Below are experts of layer 4 (counted from 0) of a mixture-of-experts language model. Rows are named router (the router's row for the expert), up (a neuron's input weights, with its number), down (a neuron's output weights, with its number) and show model dimensions 144-191. Each number is 500 + 25 x the weight over its row's rms, rounded and kept within 0 to 999. Numbers have three digits each.
Before each expert's rows: "comes before" lists some tokens at least twice as common just after its tokens as in all text. This comes from a sample of Wikipedia text that the model never trained on. Tokens count by the router's weight.

# expert 36
comes before: " the", " a", ":", " an", " his", " her"
router:491489485533481501464483502468464496523465496517507477525541524472489554546523480464507522477515465529502495546525466522507519505505513518539520
up0:480525531505513514509490528491514543541482517514514499536524531452504495517487501499460482456503537524479517515489527498484542460500499478490530
down0:474502465497492500525475482454514521498481511521496487535497500534519494460504476494489486528477487510509489517502473493541521532545464502499522
up1:485462469499514476519505443435479452467495517483534514517473498508495520497522523473482488545458536490481490497482540518455541545508502485476508
down1:478489503513505476484508514475556504464554505501527567532530525535544496492503465530551517533476534482499516487523538468504491512489505525494514
up2:522572497516497493527436514467516464519493513504499467477493489491551540498509433483475479501514516432488487507510471546496517524490462467506516
down2:504517503496463493544539520503569480524516465545509480549507503509506456439489482524475480501468514493499497490466466461509492513518468523499529
up3:479533513519480540537498466484476464477525502493512523507520493526489500489507468489513544466460498549467511517504509527513504513463490482457479
down3:519474477551460474490489494510514503502459504514520503511549498476479536460460463468503527486487502508521528543504493488482489487536485532502464
up4:472515523493496541473493523473500459515530462516482496494477490486467541524505495514443541492495504443453507501477532545498468490470496486498559
down4:474521513515487466481506513497469496566498535510503544519521475495500510460510517495464518518462487510459484525492484508450502493481521530464505
up5:469491471482504552490430527466489493485476493488463489468512500500475516483518460529470518528489478498523515496496541535487505492500503465449512
down5:481521520509496530513516489528491497512499473488520478521499511492515472416521502531459500515504543484521503468460479520487501520506466500521547
up6:492514517545495505476490504495479497529508497496498472504491513468484434504583508532508488489479519524454490504520456553511481473536471477485511
down6:541501504491492513491530484485505504471483498541481534512550469526509465454472501495481478519498469527495527474519488493464512501560497509446493
up7:504499513535525532467483534496516468498511466509488511468481468525493465501497517510468582460508516486545525506525493555502480474500494466508487
down7:495486512497466533498518449475468444460505445507519511498510444516500473469519513441520530488534506485526483478498499501525457518470481489470489
up8:486527540516500556516497501505537514509503532491492471486483499554514476513454508497517499507514489573478463480517487489531435520485495492486531
down8:479495485477498497516564448518506521505477460525491469503529517510511461458547516470466485489567468519500515470497532467504472493531513441459500
up9:503464457481550536494488487529510473539500508481458482483497492491484511513477472485489495468532480443515574502517560494480497494515527481549500
down9:488485513499466507476518517534483502528479541490504491495530499496491539478531540488553494495534486519465547547501489515472489495530463492525486
up10:473537472497485487494470487458494486528509524466532527496517503518498520512490480492534518494468480480486449493524500492512448494499465478495492
down10:547526503487478485477481502513531493503526521528531461510510502487517470535460458473529478504480524489461495485515520517485515492522513497474481
up11:500504506543470458563482524516529507481512549513482528490489442458498488519503441497477471506530501542502524496485482465510495498518515478481517
down11:506501467505492510509552509500474480506518546515530510528514498513473526497518443524508480432548531494491506487464525471507524468515528501496517
up12:464501488530481534489486512527501506506487490502561507512513514531487504517503504509491504524518508534467505508502452484515501481472479475480531
down12:536484539490450515491553498472558496498450477517522501507487504503506500495524533525471502494487519530526502489509498530536530502540539509521488
up13:514486514502526475499460463487471522526490516469487504500495486429491511528485502501557457468542471506463522507475518529476507516488476508534494
down13:493455471547463505509534536491530456473520554488519488541512475530517493496504530506507482539474493470512510481536473477506528523516492498450492
up14:515486524538483532473507479516490466460495512502486509458480491546481497507533521508481545514492553542519496497521501505511463496463493480493489
down14:452475498539457563497514485505492496500498439448469524503456497446481501445564501490486528516472508508510533496525487493532470517477538491467510
up15:468517463484491508557502419453494505507496518478466485494516481494466482495505499491506479465512558498468522503509522528505488477504510508518543
down15:499509531508510507498510475494509477500453487497460489545523479524514470468526509496510451543506515480522497538543472459537482542548500435517535
up16:530478480488535540465518527477516481481557478522453501513486517549533502542522533537484487522534485511502517501519506541493503495533518485504503
down16:507498524477488523478480507507509503530475480485533527525495462500506503467508464499514477517487498498460472516476481557540482523483492499475490
up17:461515481554478474500499505443486480510504512534480520479500500489497548489542507466473449517463517523548474510517474475518513429482477465469511
down17:535496552524528532476468488496505474505485499489513501467502571459487477469479482457514534508520522519467527526509473511499570493532486476511518
up18:504537498497486447469509480531500516511491484491495470523504528472477546526502476508553496534544500519513517475490480523531528485516480513507481
down18:536465492508474488475540546458477532494492486536569481472506527540528520466505507539476516498481569503518525486480490509470537444513524513496493
up19:494531503496491491454529533435492511513501485444488523493516492516473497518493526472525525463489469526556487506501491480495470514491484502418474
down19:515511504531459489434498506533437504537490442486511499477490522493503547465497519468525509457481490541501523505462519493505510479473515502478494

# expert 83
comes before: " the", " ", " a", " his", " an", " well"
router:465478483487495488445468495474513552476473485509497478461521489511519501533527512474482518506494494511472512536517468487512498470517482543472534
up0:531514489524493487481511482510503474451521526437479489480472485501539491508480459476490467532483523499528438523513507489464509519481515482529500
down0:503501485487528525524491517508546474493534487504510476537473457512512498521494431496514494511491524498511483525519516486444494531496520451504463
up1:481512493504523513467471507523485496520487452521484487488532474469488512506428448523504463510514483490529505510507535483514530520508495502501510
down1:512469534469509516496511522516526470474473495506501457493533559512482479436567521468513482508549503512463486507510518516495486494526507484506474
up2:472470484504488497488489484551518498521478529440505491510508504490508476485511522497479520516474470486503491503496550538471525488503546526481512
down2:549469494472464470472469516501463510535487529569461470490522518519511495450527465527451483511554472480505550512522501485561528510491504519461475
up3:493561483530447510473446540512487488507472524556468477506470484498498479538522526520475487516522537509511517508496515472503449537451490449492532
down3:468492484503475479540496487509494488480545527463484493495511482488493477507475505518496469506458523486495470537495494461490498529526516514469513
up4:513496515487512506459431437499477486523513535478483470462513490507419480503513506479480504486533472507499499519527480476498488546502445468538507
down4:525502493523490503493538489475507516502509474501519490505485504519531520464466523474486491497541524535496450556477465507526502491524477471486481
up5:484540469522510528482465507518509481505486473498508427437453513474505446497475457526475491457489516499475513500513491482500501535459487510510526
down5:483492492535485527475491470502501464538523508519524475460483502541503527496497506484484519549530485433508460581525490495524521475492469466510485
up6:467506486491475479493475448522425506524475495516535470552508527492452493503516478492540532511509492533539482497486530522475455500533532479503493
down6:539510441453520483540517498486493515516523480471507477519528476501486522499485508492498528444532467534494523490443509483520456536491504463457528
up7:452512506497481448506478472484516495473544537522495491513526495506507548503515462510492512478493532478493537502545497548428473468495486529500514
down7:472506512519424568523510578504480512506517505467517515526501537457461507502516539535482539488507518496508506481531483493501463539517520495488517
up8:455511512507509523533515519462536464474520514515487480511487520475521503507478503494546491485500451492500530494519540538478464540474485504527517
down8:502483514499477489493522488484533477513527512543452502515484504522511497465523512526503492499539501467492518509468495519502464516529477472492507
up9:518489500542524481511479477442574520519512510513527513481506517518497489491505503516497543491485501482473538540491509508546533498490494462480506
down9:564470540503529525483491490499499481491526491482442480552539484496464516438473490574491489492513486502492462476493451513468518488492505488496466
up10:478564496528502456508487511529484475524486484498494473516516496510505473477520468526502479472455476499518533479523512553512504493501538502477498
down10:475507461510513533515477524527498529481505495464463485492466488499485516552443468507494546504551475496501503491518531495457507480498506458472478
up11:508527477474502517547471435482514427476517502471475470511491517496494521513523471460512515499486502474557530525470464518502491462505464496513495
down11:472474508510505513515502433556511500513502528495510485476455520521507497488507504461431466522506505520490534463513581501530453506544503489501517
up12:471563518525466519486512500468485492484471497490464496538507509489456473504500450477471472474517497480536518489485528530525467486495477468510535
down12:478485518525502495492563492506499461459554467513513531509480453494504526499507473555509503530485507516558504501477506499506492503488461473494534
up13:497469496502506484510543497468491503484524517479534458474487531509497537506489546517478535488524443535545492516548513470514534470489522503507514
down13:543445467479526526512481487484494514506504467502509499481507519537488494481520489505505513486470527482468449491523522480524531518529488550495535
up14:514498462554527540508471515499489451511513459513511493485496484449552475491516442515544515525450516483495494518506525479522502489492537501538516
down14:473490451544501553538496491500507498547492544512502482509488525532527494526498469515511486500488491530535512508518481472557522491524521514489533
up15:504484472511523501508483528495498506462477494572507488516514500502544484503502521480516519503508488503501481509507556522510452493498494508507559
down15:488535463526494495478547499501490525490489543550486525553545530525572506514512510496482527485483490512493475490504513454483484509473488471483518
up16:466507494521496457531509524509476484460468545475532492497469490488520520518465520469500509465482498488531515507507530536477539479524480516488476
down16:480508528479421498520451495505511523524485497520526493486479519511479504496508489470523503492517498444458505511502489556480505489451444516541491
up17:460534480493497517487498554442555501515530493477502499489505484504459483525483503451504513492535511492504504497514497442471483538487521508473482
down17:463476515482490505484501521519523502450524523563489539463487463483496447491481533522473488521490480502515484499471492489487502465475527529488492
up18:491484518510513492491473522482484506522499496508552500496521477512456531508491538530533471496443509500534506498523518454507479470526497543485534
down18:504511474534506523510520501492483490473486521493475534519515553497505524523511504496525473552454518526517497504486499438506562525547538553512526
up19:520505432468500504506448540418484512509512524476505477469485490465504480484484498483528534512481531490529501517476516526470530467502473489486505
down19:525519506504489485517513500501495490489520515473505548487480517500485459520473477495487505482486522536531529493520478541497540480480475480488482

# expert 53
comes before: "\n", " The", " In", " He", " It", " he"
router:486543511517515469489475511505481496486464479493487470502527511509512513519493479462493487488487523536537515533501483506484524472536471518497508
up0:531525504463485537480511530495518499489508507449469517537528498474557495488500454464571497451519465518495492497508435541508414502503516531505509
down0:493516480497482491496507497480464490484502536546505479480514521474497510302492473526482498544482515499532506527432482508528527478525487460508483
up1:508473475494512452493528509509507518490509534477499507520464494437522522529494480485517503454493475465495515518518494597506461484511491519481511
down1:515475519489482470516482507484497485501522498501509497528485515510494484545523500508474530499495455468528493513490500482479474539497489509497528
up2:505532525547477480545495482491529529481522537481464523478479492514469511490458478490494533480442492490546510513520510488536534505506484489511470
down2:498485477505485536485509525534491488493477495517510443525503493505494529412527481498492499544547466499478489507507455515468496498513493511497481
up3:544520540468510503471501496499487508522508506472475519528504492463528473490496507478538476495486498573506490484511467546544468500484527547495542
down3:508503482482500527513474520479483509493509534544504491488480557482520532380462482534498496514482509516532514518498513513464482478537497468479510
up4:494486448526479481489517558483489510545505511516481522477515507525455502494492487452465466502465470527496524504526543458526402515507519491570462
down4:482474520482464471477510486526479495495479489521493499508456510519536448428520529486488522489537536500474493504477471508511537521484501561473561
up5:465472483550457470561497491472488512517501496486541496533506506489511490503530522525490476489518539508533474505476525491517493526497482509492511
down5:510456533536516499545484507525506549447509480485499498488470507455491459477498487526537487492477496527475483525547510480533534536485509514509485
up6:454456492492480487462505441487496497493504504490520489479504477509530549504483540456540491490469504492499474500493537525502509465487516502504499
down6:519519515504500516477554492474479499533502524448516540455521522467471518471515504442459465489506534512483502482530512488492493488517511456535499
up7:480544524509477536463474514473509467415511500513535491469521481490479510490462503501501509495470492491477507485513501515504458492478505461497472
down7:512485519482477494521502511469438501480490486533497512524504505474499533386503438509473529518508475482535472484468470507527494478497489495450496
up8:507499516525531530495491544502499506513485464443517458459451463534477509507535522533488515494539504531532490505509491491535484512499510547490524
down8:506528518520450501470508506535500499485482507470461517455476554480522531474521492512485466513513506515522559502525530494486506532491557518503524
up9:500512511599522519516503522465483485458472472540520502484490474516522492496515474484454480510505515447522516505500540496491466501498487447441511
down9:474469523464497486538491518489502500497441474474497440496485527486524499437498495499504471502483494460502486465547512458476466525490506487520490
up10:451499497531492457467533461541484501508488497417562521486524509510472536515532494485529461497511482484514485495521514516502530516509504505436489
down10:461501523520441503526507537562500512485501489537453506470581514505519468500500474503483510503484484502500514499525526480498483525490482498558510
up11:501494492538519524535497532508520525521500486482506504505518464454490517500490501496515546518537511473470494513495497557503484455487512477481566
down11:499478494510522472506496505475510492493531471540522483505542461518508541589523475472482533496558490483466530553519501496494485471497506468495493
up12:502474477523492474544502471488484483496499520484513538481488465507484487515516490476488530473523484501480474523493466530475481490528545483491498
down12:503497527525518516498493483489507533508524459495469524548495527511530484500495493486526492497497488474492472502537494501500492529527474502510497
up13:547489457482506511464504503473500476532492483507445476520488469507514536526492505508490535502516490494521511485501525518457485467513515486519498
down13:490485516531477513495507513476469515515494474510548541517533474499519489478508480508485509492525513490502486480512490498442540452502512484511512
up14:522454478488502481466476496473469497561522496486519468488517508536452519506500504479516548514502481510553494513496493494486549511511511552497501
down14:539481464504539515509486456454507513517484508473502476484520510519482508510518478510502506521532503511494464497523492503490477499506536545505486
up15:517477444499489529549501491510492483503480567499524506560494538510453502511493522447523497454502527537476445517494532473478542480521500502487521
down15:523507487516492486534518489523519523499498513501524500532521479507506488502534491479513451507543534457503516513530504472514474520492500492490479
up16:503506529530520531510506486514525507516507537491446505522542502490493547492505483534523510462551481532534512498495486515494501432515540500438504
down16:508534501536449487524476522502442503489470517509520526495509482498482496437514498515522536533445492458532488555489467538483490521518468485500531
up17:565489489510431508520497462476500501502509488511468447463506501523505493488483436496545517485466497522514500487499488504494510469464505510488481
down17:453499516443478550479531496516496504507473530464503549506487504467509512526497528524465424477523516507475499518485502470514523487532527509489489
up18:507502541458534502517473466500509509487515493530540483516460483506486480494473535475509545465501502483468498482501528483482489486479522528468486
down18:473520515508508501480508451524456458505477506508511526509500517525509491469477482454489505475466494525484475511507561481452454494522500494519517
up19:513481516511491469485473514490489476512509496503553479499522493458483504488500523548494492531513522524504503509484498528503477460494495463496497
down19:522525479494479474508524518463493521481523492503524466528474531486507493398519505457487521498501514485513494489509462482506476463514491510482511